config = dict(
    n_layer=14,
    d_model=448,
    experts_per_token=2,
    d_shared_expert=0,
    router_score='softmax',
    normalize_top_k=False,
    routed_scale=6.3,
    balance_loss=0.00319,
    balance_bias=False,
    lr_router=0.000718,
    beta2=0.95,
    batch_tokens=[32768, 65536, 131072, 262144],
    dataset='wikipedia_en',
)
Below are experts of layer 9 (counted from 0) of a mixture-of-experts language model. Rows are named router (the router's row for the expert), down (a neuron's output weights, with its number) and show model dimensions 0-223. Each number is 500 + 50 x the weight over its row's rms, rounded and kept within 0 to 999. Numbers have three digits each.
After each expert's rows: a language model's description of what the expert responds to. This comes from a sample of Wikipedia text that the model never trained on.

# expert 6
router:585460520467578506422516543498522497629552502532501545460421426512490454409510552453552514472533452567481464453507495424545512471505472454506619506448541607501498650531533460569496552550546561484485559522498572494465546535545500549519515502491494579452480525522548530456464538531559503499538477516550515496508490485570495526528424494534524540422438502542449497482563473507520591446492562533565479521546458523514451466524477508544525521414488462417503436501479477450569393498529507492572581570472395469476465534475467482532426519513558514598438500445486549472500402468424490498481543555506577449491564527544557579460530509462529434573531575521487525515422499479521568505480
down0:556412561476472541444523484578520428481515484492487441468421447426579476457422575489486577488542494558502511579471536474583428414542487509494519412481498560461514441542467564501438521446432459442530457537585464449425568401494500439489515574439464499597541490480581498491509554500508450481518447643445507498473422447523484386534522446508463407399529502571476528551521470402416463482502508521579392480567457593498439466405538383540483543502495412505501525505391496593472454475517533533551523605442494532536497492477554468512406516495419398470559510345492486478508515500500504501497540476551468506623514640497534519532488549496485507481458397464554541438531488461468511517540
Personal name pieces. Pieces of personal names, especially surname endings and common surnames, such as Smith, Johnson, Ra-im-i, Ele-on-ora, Black-well.

# expert 13
router:567483450478494457610467471542633424506573401564465383446558416497560473493520473420485570453445594516410574553479519593588479437514553430538549526560522548448473478498522520522578526535468547534550601498461461520496517482519470504539519423521477507516654588500552464541585482470532438493498522460446560539481446515461507470508485451456495468585518561571537514450495530493551452419506353486457483479446542561506361495479555465461490525529555476489440499541449531465465454450476489460499521503435547435461561515453431509483535458436504512563611559448457451498526450631513445438571489574525439560506487499498598442533545446535509573437486517541499432571530475527521524457401
down0:492489422462498407538481555525522478468559626498423518446442387513528539439379465430518497513373521455455498531441518520476522532506472469554487432451484418502422459503446403479520413453493608512455521594450559443504560630512491494467505525480533501492559418525515472524558495525534522482518456439521432511453507550473518545469479464530522507424423459445502518542491535476510548535476511432416481494611449420452532668488517511594483497611564603479493567479495476522531398463584500537544460515511417485516500493470426580583477490589449598571474608510506508522524565509392508504523497521475514491442493447474445507513469418524506540538481524533449445489494434483633517449408
Clause and sentence ends. Sentence-final periods, commas and line breaks closing clauses, plus conjunctions starting new clauses such as while, however, because, although.

# expert 16
router:445540525463553546539539582458479521459435435504539508600479387545522572525475446553456414470521541465636476529513465532456556422525626495480524467445529474489524468486507487515540513471425538481464543469477576546406501442548446452558534464473513511535523489512519473546454437423486421472394514408431545560492566493415407451526493569437556452602523566447438629440628499521511508423441476514446573533488561507481532533516507554500539468407511400581486524489454471498450516570482532473472472473496518486470508590433552534566429514541414531448462538465440540465496540515474498493519506574548496479520595545419459494521438414490551446566546533515437497542436549482525523495483
down0:457416394439613498441547491544514462432519379541326455473468522565501500431566545475511513472558561444459549431447479547473501506551482464511426422452536485467519353436506528509431510595465437546500505542544441449611462558500522602516488471492532456393474574504548497574424476464571547495469398432439490511501471535504447484495489555538521432532467443434469534436540609461472515582464530453497502516579473516489521501554506504512426411548489542452430477466507431397503443517505503462465445437497505563484444576521475546492507499492437483511502504431426501550492427462543505420449438515609456542492482486445477427490520471463475517483604486502422476523502487477553539498536
Foreign word pieces. Inner pieces of German, Slavic, Hungarian and Scandinavian words and names, such as -kov, -owski, -mann, ö, -wer- in Gemeinschaftskraftwerk.

# expert 12
router:415527599435571489482421466452489556518533401509471409408433460467483407484473421534402445556436565476426602522386410546486442408581490532556494554527476608416509506501549499448511603562511514436563474627434524489501452474412514497403451471555515498468433641460512600526520547488456482469521533507406445517545470466515456432433457435528556394417585465485480542504508517493447463514502540534458492513510497456501466539472474503546527494502497544505361571509571450523381539406487619488516485478515484528426447503498557490454525527487551485446586521559507517482562532511418498449503537576480538504508606512477534478513510569538518556472425506492577509467529501454496551462588
down0:609549444481479508432532436499429676455530507498520536469508486566558554503535560442512529502466445468513451611492569474505476533464438544471603421392552503568585456475541504563412456504438539585559567404501536537539482486477546584516451490539443472461477498517507517521505480493509517460470457522546542427541442451516551516473502572534575427404498519525457519523421545495628533520518485532451583525472529511553452443475536607485444539520452461484532513551537528540544472486429446415426460462526443402432507488592445503509459464410563476502500430523350477505514503514493531531536568535473517485555517509515419520470398577466543527465523473461538522491494411560538542556533
Digits in numeric tables. Leading digits and decimals in dense numeric tables and climate data, plus LaTeX symbols like backslash and subscripts, such as (40.3), 1,533.

# expert 3
router:473492482572480547429459508424468517551448550442505462561542538501511532594534429518486469480553596581442565500509563468581384480384562551501456563471570559489517481471516512510496433518535505481435525465500497435558499565554389504427499454429468528488507498498483594567428543399468528526501504360493475417508561513469489490569560518575503442581472488520477496416528527559524542587517505486542528472476459474533552464537537407361526519544555555467518543518507634518509555497514452543423482555405463564474412501513527552507535379525447544441416452440476550472473564481511477472436514459466495509550502452386601472490565458538467520531489441491372489483487490508480474545432
down1:518531475393477432497515596558454513530427452513507507529498436480518559522567581525516510402513511511527430561463543446421452406463600446586444487485470412537427501468495467474544485513426492442509601564506506601436458554441534467487463578494485515544545521537548504534481499429506457445529457432421455539607489586550507502543555575624465589510532524493518427558511518491514472469492461411489463503585530516566432414529499542556380446493452413502519406506552593510554498461472466515496488542449533495493495468477479522472488493478500474520475510483492457641479408491522476421545413506599591587489562515565486532601399506527508593558585514530612488526486372547526513510530
Early word-piece fragments. Short word-start pieces and prefixes inside a word being spelled out, such as in-t-act, de-t-achment, pre, sub, mid, th.

# expert 1
router:431492465447500543416494482539395477409518554381406489464428447491461528537476665490481574536554416464441487535552458501499653543647507533448510478420509553513491466550546504477557547487486558551484377470576504611470570634514504448521523456422444501454429607456536528471552433503541570448439525441527513499512547470593429588550483499393520498573510511498594477459397481445534458512459440504437483458549507462498485523503417522564516430532385487490489503512485458540523518519522477571453487490539482514519523481462455457464488547490477551564551538494441499563459544474624488505545480533479445501590497509549455549491451583519430594606514545453524447502513558458573518455514
down1:473582521613516535447502459512406511516454491480470494523460569605495550454478546503384505484501538540586521413507454596534533486459471576491499505552495464534473513575573503516406488552459530437465412523468512544583527579467493590561397467590482570476482520545430453438558503493621492526515564562429504449436483492520442555492546384473482486623439532443554499518526507505453481487440510441523457560556461553522516486500538423448413493452520490496446518409484529425463446433523475604447482528489513480460462576435529529497524596441382475463503433546507549477481427505527515441497503490471488518478436438504464506572410493478490511500481586527517534545518444490490486559538
Infobox field values. Tokens right after field labels in infobox and taxobox lists, e.g. colons after Died or Designated, and taxon names like Siluriformes.

# expert 19
router:472559431444508409485418476486482563413428517469573618522520574520382519468450442453609455401517540546501443555524433444527480552541492444478466473485544513458516416392500482437535496521573533457533397547403490553562510543551531453460493467600447466457426433556468440565450615521452417541526512580554481578460437553477520492550527560513542503459528481454443459504568525518570445547583588425484428561425450511435530573445557508428478438426523530595524507493500514476530389586541455538520502487482400522574515464508527568562532455512531426472480468449558534479587494487555585574576516496446508532423358517550474449517484526513533433560503422576392581572526506530484507495505
down0:571490487511520568468454452539446447514464481470539512473519500454396494406477491531484549479660485489515491465509523460516537484548568507412539467457445522495367519473490423469423438557509514486523478402533568490477557457553547506551496427535468515499542449442429597419511564575479531527442618455543540406492511515504439478437422622518454439445614579418562423454415482503465498550478502411502531541553544532446372444499520512487473482533415519499417509437443430476579501536551463575526415431564568497535503469429546444589591503488504448491514448460531588469422377488523454405533502528585626457510482442465513490525503585547427473502442513506564510544434527443524535477517
Sports competition terms. Words about competitions, results and rosters in sports and election articles, such as Cup, final, round, Seeds, won, Apps, Votes.

# expert 7
router:473514475511525507486539421459445528427428471447524508451378497512471563551576605459456540504482416521455494563464466519507411481468526490527528507595546404473467427546513455573439476502420401481475412396476513485450543442474537439492514505552540494511547489429522526536463395493544490440588548528553500430535529563377583446446491505536439478474493512532511476516529561518526540474522538466540545515437577514523520524565462512586535505520489480439531570508480487504534509450493394501521460492484570563465582490537489572486568538466580399481425428460464507485534513457574536465501528437486521410461527411463409603563436508497444584518458499503485510428525518535532480424602
down0:428478427476539489484502440427518424433489361503516541542462522514519502537475576415493521466503616530541596534518421590602520408480399528544456443479535424657459533509527557514473575558557381406438517478491558528499575512543461480475625536560526425506474443579486499493417537499547441443520508429526494496541439588503516509475488482515531520493591459437569500520493525432466497594550532558487558406476587548545513457557409466549562464555500505470414512542534517623495548511549530480449485504488498521446499393543567431431438430530532490487502558463523435496471524503534504562520511441509489512376460532542525513475451511569529496497534506462468453540462524445423512557440
Mid-word name fragments. Short word pieces inside names and words, often He or a, as in Hemisphere, Heath, Austria, Genus.

# expert 23
router:537527516527454573499527496485440535636455493457604586511497552465571577474485478542521505437481476532495503516544533515451412381446470454514505526423522492475535666519557509407506511499472519448438536498530563511498448577474492542482491471467531521474523496504545495376465519516539417471421376521549393532498477517424556453479501417431462438503433494396504595482550517466495477544495539439506459573534475492475522479506526386477476539527509551416523523536457461559544427417495526509507532512472504534543416505473528509520514497555543516521469499534529512481471491507590501471470507506555555478555547400519552507538489503517398467461506526523467527397514531475457534465498
down0:487512483462452533526478464498460597563534610500440463418536544428564456459438460559581562494595516524546427513602482498519431582593500434493631553539542487522470503476511531555538459503508512486499443534514482411579563449467485528478409526520460528463459525433515522571528530600498466470468502483462450520478513490534463454545500482358464510491430391572495505525464506525540504534487416529523489560467458385501589525540471518480495497426479591545424534562632553445536493560531501559472532533428465491514552490498510573601473464404584561426614447487491516533531557430508539558474510489514529518613403507498462424523560464451614519524511471506450540498557519513567495504468
Latinate word stems. Word-initial prefix pieces of Latinate words that take suffixes after them, such as comp-artment, imp-ossible, surviv-, qu-.

# expert 20
router:450497626575570590490505617446588442552519476596536507536423438552517419496433435592470589583578503541416396471507499483458454500542505532456534445509528595457479514452506504505457557494509523539506432546478498560523463454460510448446513470444457535437482473472535429524532547534444455455496547518514517531546498502491428480533539517503488516515522502493431510458511542573443552464422548475472494525440428475449482474462458410507496445562477488519535554472535450491441551466515398460575528478496546491427482452544549423431467509436518514493520505543467506511540505504492438457570484446553470441595558513460532438476502489510416482542637539408534402538474482422493554473430
down0:420498457516539567487517440632436474584497570470447525501494555567533473532477520460464494563480517482505406570542507523493444521514418525471496495492477516474538457490503485472510498591497551476502567571555459552501594480593549473426549451526616502516519515534467487489500528462541374555484531480493403461472462474439464420507540454517505439381440465499469600466600452483547551464496414564566439536519468483599501502513460482486594493456401471574488598600573529545472475620478435512554553478448488592490488592572506461548537537501474457507532584436479470416521602423551529481457537488459593543468471521506501440521446490589616502479495486496464464430544561609492461544434
Name endings and name tokens. Final pieces of proper names and taxonomic names, plus whole names in tables, such as Wilson, Men-as, Alternanth-era, York.

# expert 5
router:591433591554497572570558482488476534536499476557513481516518484468518491551410560527506457493422462501467471488492540462527497556484449457499511502534425464517472461485543585494442469491625441407564457489482554436568389408467568445471538471516557549488565475516487520434522593466492510482545481526608562422522517469517676624479476517544499508578417530461553564540525442431485517562491520556481488543499502544416527487536603518531497552574512564482503517532486442446474520512513515523537466458500450387481487498458450482487558568455465484465539481514510565461514500477496562559540476584479487468593537543438422552422587419482502493498426536454468559508490517422446586512446
down0:522486535460501480542461539404529474536488471496561599384477476497479509524469494436517484470587531402520491539449523588440521507583480436551548537475551440393587446456459530559420502573551551604564521470454505502479533447481399513440527484583521529498499560563463466485453545538430436618421541352488505513571541405614508473517452497538527570525481519598454466451593448512512522545451449475474436565416493489514443557565484465461540516526483448528456509476481564535526512577513623389390572534499546573472489443532419502607497487569562425528530538586536497553525492436542466541511476452404471499403490541457442554478542437495439434471583467565541513459496475423481566497466
Word-start fragments in titles. Opening consonant pieces of split words and quoted evaluative words, mostly in titles and review quotes, such as th-r-illing, cr-uelty, you.

# expert 10
router:487579504487476534559486476537531483513520510429470468480413497542509497466557609544469521454460516441587448531525520442506551413500448563370555537439432539444458528536514504490444458482364441519428503570579531502535583517523608530580511460395487526580517517500552534523542529540472488507469501408506510566446563467504528417470505479431527455529521474532464457578507459493508499529515441620547581446553431441549481439444470462580501464478489532566463493516488543440450499550563490623488542450500537534496506459490537418531509617575530621385613543487468481476470510490573501464556496496580499525522599402532606578545441595484451441520505557496596489481480446423577502565597
down1:440549458427573414458567541505451501534453536473497503457563528495557519508492446486513423530595453481497554554477434475539472511439527495541481467470425451479468526510512460473511495415551595497463517502463366497523667493467594552525513489477492492661611527505507582469521537555507480444493584547482415524493542457530434573538462485558536493514528572557557571472375514524474487524465553411469449418465580516467402440539483599570527555437458504588493433374577530476452542472408516471513475518530450450518449536489472450526459488443461413546485396509477552406422461430500500536509489539495474547358553525444508418518545534505474552484481446434381537626463461446528492478465
Biographical prepositions and verbs. Prepositions, commas and life-event verbs in biographies and taxon author citations, such as born, died, moved, in, from, Haworth's comma.

# expert 15
router:592524534510484542462449525568497499559464491552444446487499503497535479439483482516485481574475476515577539433505409514580480571512535477479423455519563502493451447498503507499533561577478512561505489463504545441519507625467442582516412459506580541505470493495431574523519427482456472549450495477527575480532414565527477588495520560443491438467501563468367587634497546488520552522482411588479534495434586468497454569458520507576521567552571476483503513492509427478544447428527508525559499525485520506498491538561472551606526490492523469511504496515575510495492403432509435504428518546543412510534553516461577469510524547463451533453599456487516527485512573521461519401573
down0:496478439486437497534453548521501478426453495491488476517555545469474531429497478492512488506516431493626523500488519501468447514530491478444478489483489538457499485459432457500451509523469448487500424551513357518429532657478534576496466483549480484465528421502478484408520515512493470471534459475520383457538467348440536428454553487461465618421492506519416524567484516478445508515508483463429464475498482495456613553418508541420503549426552553482425480476505409383447417561564410511584488575401534413362522584461504445463510467502476465521492542605474524415487459425461515566421579535581494409495424527533436576468495491566559512520425613484533615501472526409472496496613
Suffixes and year digits. Word endings like -ing, -ation, -tion, -ment in compounds such as Shopping Centre and Generating Board, plus inner digits of years like 2015.

# expert 2
router:418519500503579553630559512553493538581504512478428533494521435516516418514435501508414510546536480478452520492454505518421495501520587554605429476563444548400505476464511494460424451440488428601495462568437467551493478440423548435476450613497551538467514480485442375482479449505483512525541476510424500482521511539511552468510541433539459492521494458474592425412446480522430496554469469554442554443467531477497470510382411575514522450567544519493569534545511461526586407537507570461601509469443503531493516444470468416444514518527510472541514474592390478532423523533360505472478559571514506488492469512431486430419599549524550392517507456408603536526585491475521514405422
down1:491440547492532483397515525547446505490517528508462522531503563506460498520495528405454507532490465472481491513397488559583442423482459507437440490538610491420448457565464454503528514454503549504525508472530550487515496484585506530449582524542513490491577595632540543488497463449441449446492543419516431407515408467562474534595417641448422418581479537525485402477484528538449610515526545509557565464546641514530576559488431617429589498547477456524462481576592552512466469532428462589537465588511485482476446458529510444468568568490575485445488465458542522538432540542457539471513572506559537540498448490508558548421646512608555536510518487388533517550520487593468466447501
Auxiliaries and infinitive to. Auxiliary and copular verbs and infinitive "to" at the start of a verb phrase, such as was, would, to be corrected.

# expert 9
router:504499604515493462453421458456605559515535597470479473537483416486486416530512482494471454509442580469439539506516491489548475513558497503564474537396525567422480515482532492497444439523493565546524444490439496541605492432472492505436421423541584456455486522556525552492489531518393486532527504534422630498502509412483428422426470477495471580499510454412516527492504481537450577571427571540448502492587465453493422473593514515507540468534553510551492479471468524507482521427477458507583528549566556533483393442486592522563486482512571525466540502554457440451527371482518528469454552535480480470485454559430529466461493535524584397502517495453547463475516549496506537526463
down0:477446507390518528540562493438621533510526542413494414486506494593483506365456530428480436506454545535471479364550471479492461438484486488494450484491513525559579371439376482503552560534505575511605478482464506531465505491619403495423504551574499453501501568485446511466469514565436544487419492436489550540388495522501556520442590494494526482582490539452474556459506567566565508494520387516552455473440529534598542554543501517507396465537479463387515491587405479452416459519458428507507504550467525461467492494524559553492486529466530505485457451537541478501488442532516460454567571517516459540422563565514488455607483546548542525474538466495425493462527552521548559557513
Digits in tables and scores. Single digits in sports tables, scores and day numbers of dates, often the second digit, such as 2-2 February, 9–7, 7-4 wins.

# expert 26
router:543555480552481609554442544542529515565589493527402449489483464420494549520416524502570603392566464526513524559468549438514470410540609553560481459532571568540506505365526483509578558516473555482517541403509470538566478506474571570428504418427557555506438486546593592474588606534408525586513483472505520376451450432555523572395471544460480492516504450495485577502567566557599506509490505455507506457551516573530559428563541487476546423510474397533465414432443504548506519527514513421494453453550415517510503475535456534549535529513436397458503487529526452466457540524537533438436535477399430427368531470519479450498546418495573448457445528494515566576549449431453512474389
down1:482515488488561537518542502499572484549497442565472401414551554462487536502533500448483578436430568457521458471576547540575504508474540448494568486505498559490508457506498507570548480602482466564504483450488472456506557518382516483498462650545427493593414497508562578528480487547590448537427597500453502472548430504492430407549592433455447487448483552500508508525521491601516527507451516464503518487452435582400452592519557479494627426498565451376409497493465509484520459493447475467438480522515488455498527507533567445423452445559462480482494477537617501507463569567512522539522490475397474454492519532437486571435501490518422464481516540523467475616507422429487494463551
Determiners and numerals before nouns. Articles, numbers and quantity words opening a predicate noun phrase, such as one of the, a turning point, three policies, eldest.

# expert 31
router:517506558663522564482563470493408493517490580478502526508554610544502532435521507543440508518530507501539476540515498566507527550488471449564472539528464434622508497487520472505545411490438473444564575475603505535476457387481421412534529601476450460480580464464440487479513481524547583477482576511529517492583450542536460463449483441575426524555504613483580471501476505433499558551480431465546520555456491548538514492534571411473467514574506564556501526448458474539444516521514486461413504468556459454513490511509447423399524454560464498438509508576558356520503543437494473469551533537574541445483432463456439405527519526452570556572448430463557593378482501448460463483539
down0:464520517460443525499496463480531489496419441557509638462530482498575370541535491503503599490412508473527487425489552424510555485498469447458501497508520501501401542393506437570519586612516563503512504546571480479495491472441579460475443523542531509539483459480389469435542541453586526466467556547532469471432529464529491487484451561506492444387467418479619536516450513483537495512546496600477534436507471533412348471483497560554477560492567517454533528593527470504619522596512525544525499503566401519520469544514489442497486432495543440417447480519515529476474549526528487622534450478597606496502551402490579494504454486463437507502535537542312513456518526474494406427510
Lowercase word onsets. Opening pieces of ordinary, often technical words, especially c, ca, b, p, as in cistern, cambered, clapboarded, bottle.

# expert 11
router:581514447529521578519565576462466503531537470506495498443508505467433435530482466453471503455547500434595572526545473551504508538477545603428505469556511545441507615484466515539494489498465541497485537459525479520493504482449450477437477432493561520487533539493501477611541537557537549604551478486411487536464432495494464490533535502560464473567470537479506557540424570476502465395464602490429503555507448432468503497519572506412526447478566444539426516455514430421440520500529556454436443641528483458493440477404422422449453625586568515551513510519440506445408473436450600459487503560463556465422567562489514485462556457557572443542549481487575481471621494429507496362452
down0:472504423470490421444519458438549508484502529519479515445489504483534473478491462582437522374506534508441504490396469470520513556457450433598465507584489432513500373446529535489411461502553445478502554448508413447458523456513589476502462575528501549464494507479377463441533443568411501448619480485495419509582479545522533504583508401508452421516601483441463482457469490466467502567473426394443521378398514474427493544515530547502579582576489473480510487520432445513470463470422501537557514473542477493485461494478456458402503539463418560558573355457529455430432579482557522528507515486499504554497446563620510546431488444524467481572384410583525558460487472574533435482512
Government and politics vocabulary. Political and governmental nouns and adjectives such as government, public, General, Party, Council, in articles on elections, officials and the military.

# expert 29
router:516460478485492513522527499506500491419568480478415428597542526476576448473445495467513589559399617361499521456552577581435492551429462571506509549530440540434487480603513497555441536515420561543565510462491550529507422436400465437605520615478466531630594478538494493465591493514474471528511487517473486502417492530526567465507557481497515436491513553468507502596417490501473530487602428501500517503431486460508409530521469541543511547514531505543560506430553499593576504489472486452538473440470529482555473453510473527547505454447443457534452461462531475511473521555451408534425510418526404571423407551546519510501469519538419555483475480510546503563473430563424494490463
down1:514493488493586477520496526513472567416557462533568505528540507562545469584465467459502576550512428460515486455465539591512476492444444466510459497544553564555423585411461563467457498538515561512435578498543566442536518441469436499523558476423500572507534583450511473521442483516536395432465517524530497506500418483455509498592547559483550414545505472483472606454488467456478533485436525488533473465561356408482515626475550526549503460459535497471560432510517541490436589436566447481494435445561519551492565509446521495445522609490541520481613522486506530460507589687516562509565537466478517496602499510462426483485441535551445583484462504443432484475475504464466546477519
Prepositions and clause connectors. Prepositions and connectives following a noun or clause, such as as, with, than, including, because, of, by.

# expert 24
router:538520453471460560567459518545536520604506415556518522436399444537488410462394425488440457546567541560510506407454567496409561470429527579438456520587533453508462485487509449475464465435465510577423464450437547549517483445434556502445572500475488479494419515543518449562487500527461453555508571442460520482464466475540531407451487487471586581520613491547398562467539533490564474526458487449457506466576418509480415380492531501593510388504542468464464495432521519401442503553496615429522489563521437512410593493461519550462508581554554468514553606523486474520469500526434521511457524493594489541500479493488390483567506425514499386540491437540453457572606475548521530537509
down0:472463531426533500535557441494488446494447558536584563500563516462553431497506494586415466418484494530579508501526495490521498504491539514500515464460496436476479548529565589521553410488458533542525496568457429490422538509428465588504565493533445475527498487531470585426540443554534548534468529415475471577496527550408530478578398569513551438548477423423623529538532556567466431463480487480533487493522536493566542586484454494466485640490576490488498545420526511395480456419484431564457502446521455530510445480475450417514479501501498486519570494476516509473552453413466494604538584475438502453503451444551417383547516573517497557488539386504479501563525568515474429564490
Cells after team names. Space or pipe after team, player or country code cells in league and match tables, such as Hastings Town, FC, ENG, BRA, vs.

# expert 27
router:474534458449540490479512513517529559557529487556474500497488447471509348557541462435466407565413516546519496451571515488520613447401570483541472517520370490421489511543490436487518519535545478432432542542502415451564461448474542483403493519446500512462419473571559467509500433509399472466524543411509467603482600409493550389480541458459519456454587430624508545453559537517444549500455560457465601461488514391489392523511518480470529544551505428479440582485521415453463598554423569455489380396567464516484424497487514483456511514466553475505506516599432505460523447446423528415457501499411464558576521456586512480398487409547516474465600461423477421551556517475542515531546
down0:452537468539544539452602574477529575505468561533523580442523522504553503497524480413493492461489510485534518518517391480508406433480491460471580569417541484514580554422405459465510514551526517557463532490499517466508504449509411472455534359453481426532472435511504460492542456507461528456491450503499526493545461465544489471499513455514487514584524574473460537522513482569489524506500451520455540449549523421511451449476530571452561520554435476420487513443483494463516436492465529395495472513535497473468597478497495542525493609479506508606470573426464567488559524510556523414464449460563615601518475503527488552533549531511538501474484547536459510572368385485618424580435
Closing quotes and punctuation. Closing quotation marks ending song or track titles, plus periods, commas, parentheses and pipes that end list entries and names.

# expert 18
router:415471564500456528514496472560559520565508399530428481561499454551469472510500448398516453571555474549510677531526482520481501464541521580428554461487438518438435518522494549471434472489515522592462511397434534521462433587464428547564612389582561483483478534514555533470575482529611515428541424485440449579415433469486479450496543459447508498436440442581557521498407509493510534518419495460488446460582490392452563539551464484454505449486592465548546501540491507448414470561505482464476570492514489515480501417521450469457385551537550396479474501486453450475484468480575521568416487403496477481428531466459489426516448466451434550547597434465437507503456524457511480483558
down0:552529467468523489489408560434438521542501484536442536533502481583468500509461531405537527519530485525504485422522480492554538524450651532508484518549514477479529563533513521529426507500433462457477463502414442504526485480477567486505527482622559533543501451579449518553496422514577440544548512473532436561461477491497545526539465429479437477463443486497514506474552531479463535523409577484473570490569454544556437518482459536514520440528486594613335510442492476519554541464452481430590491467528405516541481532554611442451600434509576526521533404578513463403447436499460469518554555514535560492467523602434533538557457518426497498507562478480454523496481453463459518425507
Country and nationality words. Country, place and nationality names or their endings, such as United States, American, Kyrgyzs-tan, Emir-ates, Moldo-van, often before a comma.

# expert 4
router:440453595480496546518489549439526559526460571550576551436503533576495496588484506490512424490431455508522543521476537457532569476390556543487438448500527416471486572463503570501500502528508510497527531591522569444415473529479514491524506533504543479450571585443543534515521435487441477500466510512421424477547543477548454423586483448492476517430496522463554459423543489472482523561479571539438495459540463601561521506496406476438511542504429401481473507507464452511436525376551492477541450482536576555478504477422450479534503509411518579459453530497568452456433564494574524529512526457438412428522403447515400452349454419538591409441450483507578436555431532581513467515535
down0:506509542438582441440517476473538564399475537442484488498543446436534477449458467477559492528564595571533459451386531437595511509444537476559539457519449550484481440407541567491490471556484579573520449489466560537504492520522574489487470453445409425530483456530511548458452551540531537462410633517328498563474470630372481572545535579455377496482507461425480486468440406552482450505609476502464543522471544549452516496448474551569557533517486485466519474522429451525490447482564529504379461442562491561435518572502456567480473495447418481504407446550494550507557541614462523462620559571541501488584476466500508484480455486492546553555485502549470500540556467479512425505483
Digits and units. Digits inside numbers, years and coordinates, especially final digits like 198'8' or 201'0', plus measurement units such as km, kg, million, century.

# expert 14
router:473483509445547452431481505496466521477523430485540409558458505527538426565550471607503488542495434497523457530559483429412418478428526498553481453601531460499557457437514483465447464375592452498493465433478494464469494537585398550525505508507575532432531503499536455451507482512437508401396492533553517519467468465484416560476530493399422393504576493499477486453499441539481514529451472527411526552587513425584460579437502555469536483461558561447481473482541535562523523422500531452500453561506455435457467608474576490528532531454558493424487457548527495442434501533501454486486489471537516469533562483498411503534548483562612511454557599485494384461471552505550489517479
down0:437586467410512434441559523454439482491518446565419445575487511611466594592555513521491505471545586525486511499480529540394609543458509479440501497559581504489488576627386471449515471486509469383513587499527550422535561540439407560516498522575456545427531537538524479601507449575500423474438472498484465555509530554431591548424565522466517589524433556434516496472562468452458512502570494504501541638577395506498528488448549410525502496487555448527567490505515528489486530514552454442577509515529396502515408538477457431558571470442474546449552573567436491533469486439472467518527473551473493528584515628542500570511377488495510554531529479495518425491566452528466524532455
Japanese names and script. Syllable pieces of Japanese romanized names and raw Japanese byte tokens, plus table separators, such as Tsu-basa, To-kugawa, Tokyo.

# expert 17
router:504501414477500526632457543561561498492527442543480496433456445436578446532621471473521570414476512559531607465501618527561489501581501485529546492458463430526457495546428526556471546509542514530502419426549504405568497478506544469415577600448486520515447499522493605475512537523519526552520449487510557475535547396450505474432587449485595545562492472583576526441457540448515526460519423512542506500463486434532546494447594517560560480495455470574456524446441494485584454531486501540421439360489507535463526481594469482511465467524475490501438381435645407457481572552508450443463574472512518587551517550560506413579567415555448517408552496494486490495540388536473470507464
down1:486498542411576479454509465480497479455515463387505489479486460492593472448504495445436559487455519521525443480562429559552540515571523433583505487472459464481494446562475527571421499550525500467548566414408583500480444474577574489513495558498586479496490437527487477515446534397542436436442527590554429460559462579476449582470465494533514524514476494477402444627558467556486554568496501474482480496398518578537553544537496405488551461537523504458437639444584421539448489509482428599454450464459527522424526498518513594463529445523553575468541554518531501514414585455442507457553426483504501475496519507435521564476546452498504431448429481483466443513548441559465462535537
Articles and opening parentheses. Determiners the, a, an and opening parentheses or quotes that begin a noun phrase or aside, as in Perú (Lima.

# expert 25
router:452430432446542399502550443527452481416422579422431574426534622499468528563436540531537534539525514505501553469496436496476553527562440438520470507543563521522492444568455503523531505473512426438519469548516441423520509538604461589501439491511467482515393471448492447508487510540572518462446567474477474527520544557591444583578540495481503521446487536479586452473478475439514357462601541471443428575512530515539531536444381451549504545536432467435548461563452543497556568586512452513516484564520515562610579519508458532441492484469393558469492546508455504610430530517490485634538496444490517569519468475603495547501372591509495580524508471502521539519491440489450531590504
down1:515470455567496459475566544526432493550480496400497488556535453540507573455509595403502587528512555443589473502503415531536486545501514470409484524487586641516462451520554504564472488448519485513450564440538454495474451509521513543574534532547534467457589490428459466519465490470504472513448531529561525397560523523634554420535449500430485588497452528544531452501549453553494456577466471485448502527518404524409494423547446516513441474545489472437531565492437530510498434414561423465522549590491525429489489501586544513474455524578558542525446515562555488498483487573466533521465476477517563535510465469435525468412473495392555499559645535515480537423534566511486526574441
Section and field labels. Headings, list dashes and infobox field names at line starts, such as See also, Scientific classification, Country, Other names, Preceded.

# expert 30
router:489477558496506458508454503450545440523469539467406399479513448558477575507524517482414452467544557487443557574441529429497540545501538493449430526453578542491476504500511406532446609524450419487494445560486540480453426430491405572578541516408521489491515549492397486435396562467462484554462536496535526396462452520519506434452500504513466439537574509521475533476536504576442550491427444513517462435530485526470467477502534446456486578581573436467597388487565546581478598489472545440581622452525505469513416544564550504563440469507529579553510446438562473479514565462449477454361517440487450491615532533474564459517567393526476529478557415470499440380462514577451520504493
down0:537588439372443462431461449549542442542497450482502474445527533492505435471545500455453605544451430558483513424403480527452482526505426497501557511461494410565431565544497450425587494599547541534449461529453578486501477449445410511451533448448499431602512480383410442470516469453560486473557474559450539494593537462453486510519537480520482536439481551577511580578526483560582589565554543548521565519457540442506547506449487504555455426461581570553536609364459449509515480494556522475491478613428532451460502498448497484494545505446469469493508512501472525420478403467600435467541564522525424448524536490455570514487453435479483569489616486515462537511564512424497594462466
Decade digits and quantity words. Zero and inner digits of decades and years, such as 1960s and 2010, plus approximate quantity words such as over, almost, several, half.

# expert 0
router:484485557481448569468464399414524503547580530500485456492490456560523437480484521514517438569564422537545496503553524457463522481475391573374448425407521528418453479505532438402590524590514539517503526526426430509428525587489483413448444473564523521509490451497499497495460425535416513421536572468453568427527521527485450514485564457549478530516545464418488481488473464574459492545505456525487491476524571521527539543544489585406518512512523496430453485531607415434449558499509544524401510587502512534507445454482524463439539397590409543564451538470440635458527533445499495438499516560450476548453415562549591455480494516537587504395479614486553447503538551501546420567470
down0:400521500524508521496548518558485484424528470603471508484508481492484587458513504494539508488575558525589562492446459598489626511481561440510478414577491478482517491388464485491562396458447504510531526501510538439554500467525463507495539457514501564511532506530442537458490463507518411512542536538446627467514587535572577519545490495502458497490414528518494546488511450547547405444562558434542523491559544507578374470574493504524516430577452569409525512394539589452504532516501474513459523513598478427464552507493496466554467497533330465559445485491484505533608501512485516566520563578532478541440591510472523548448505562497501409419460472468445546584583521477553487554553
Month names in dates. Month names in dates, often after on or in and before a day number, such as October 14, May 24, born 16 April.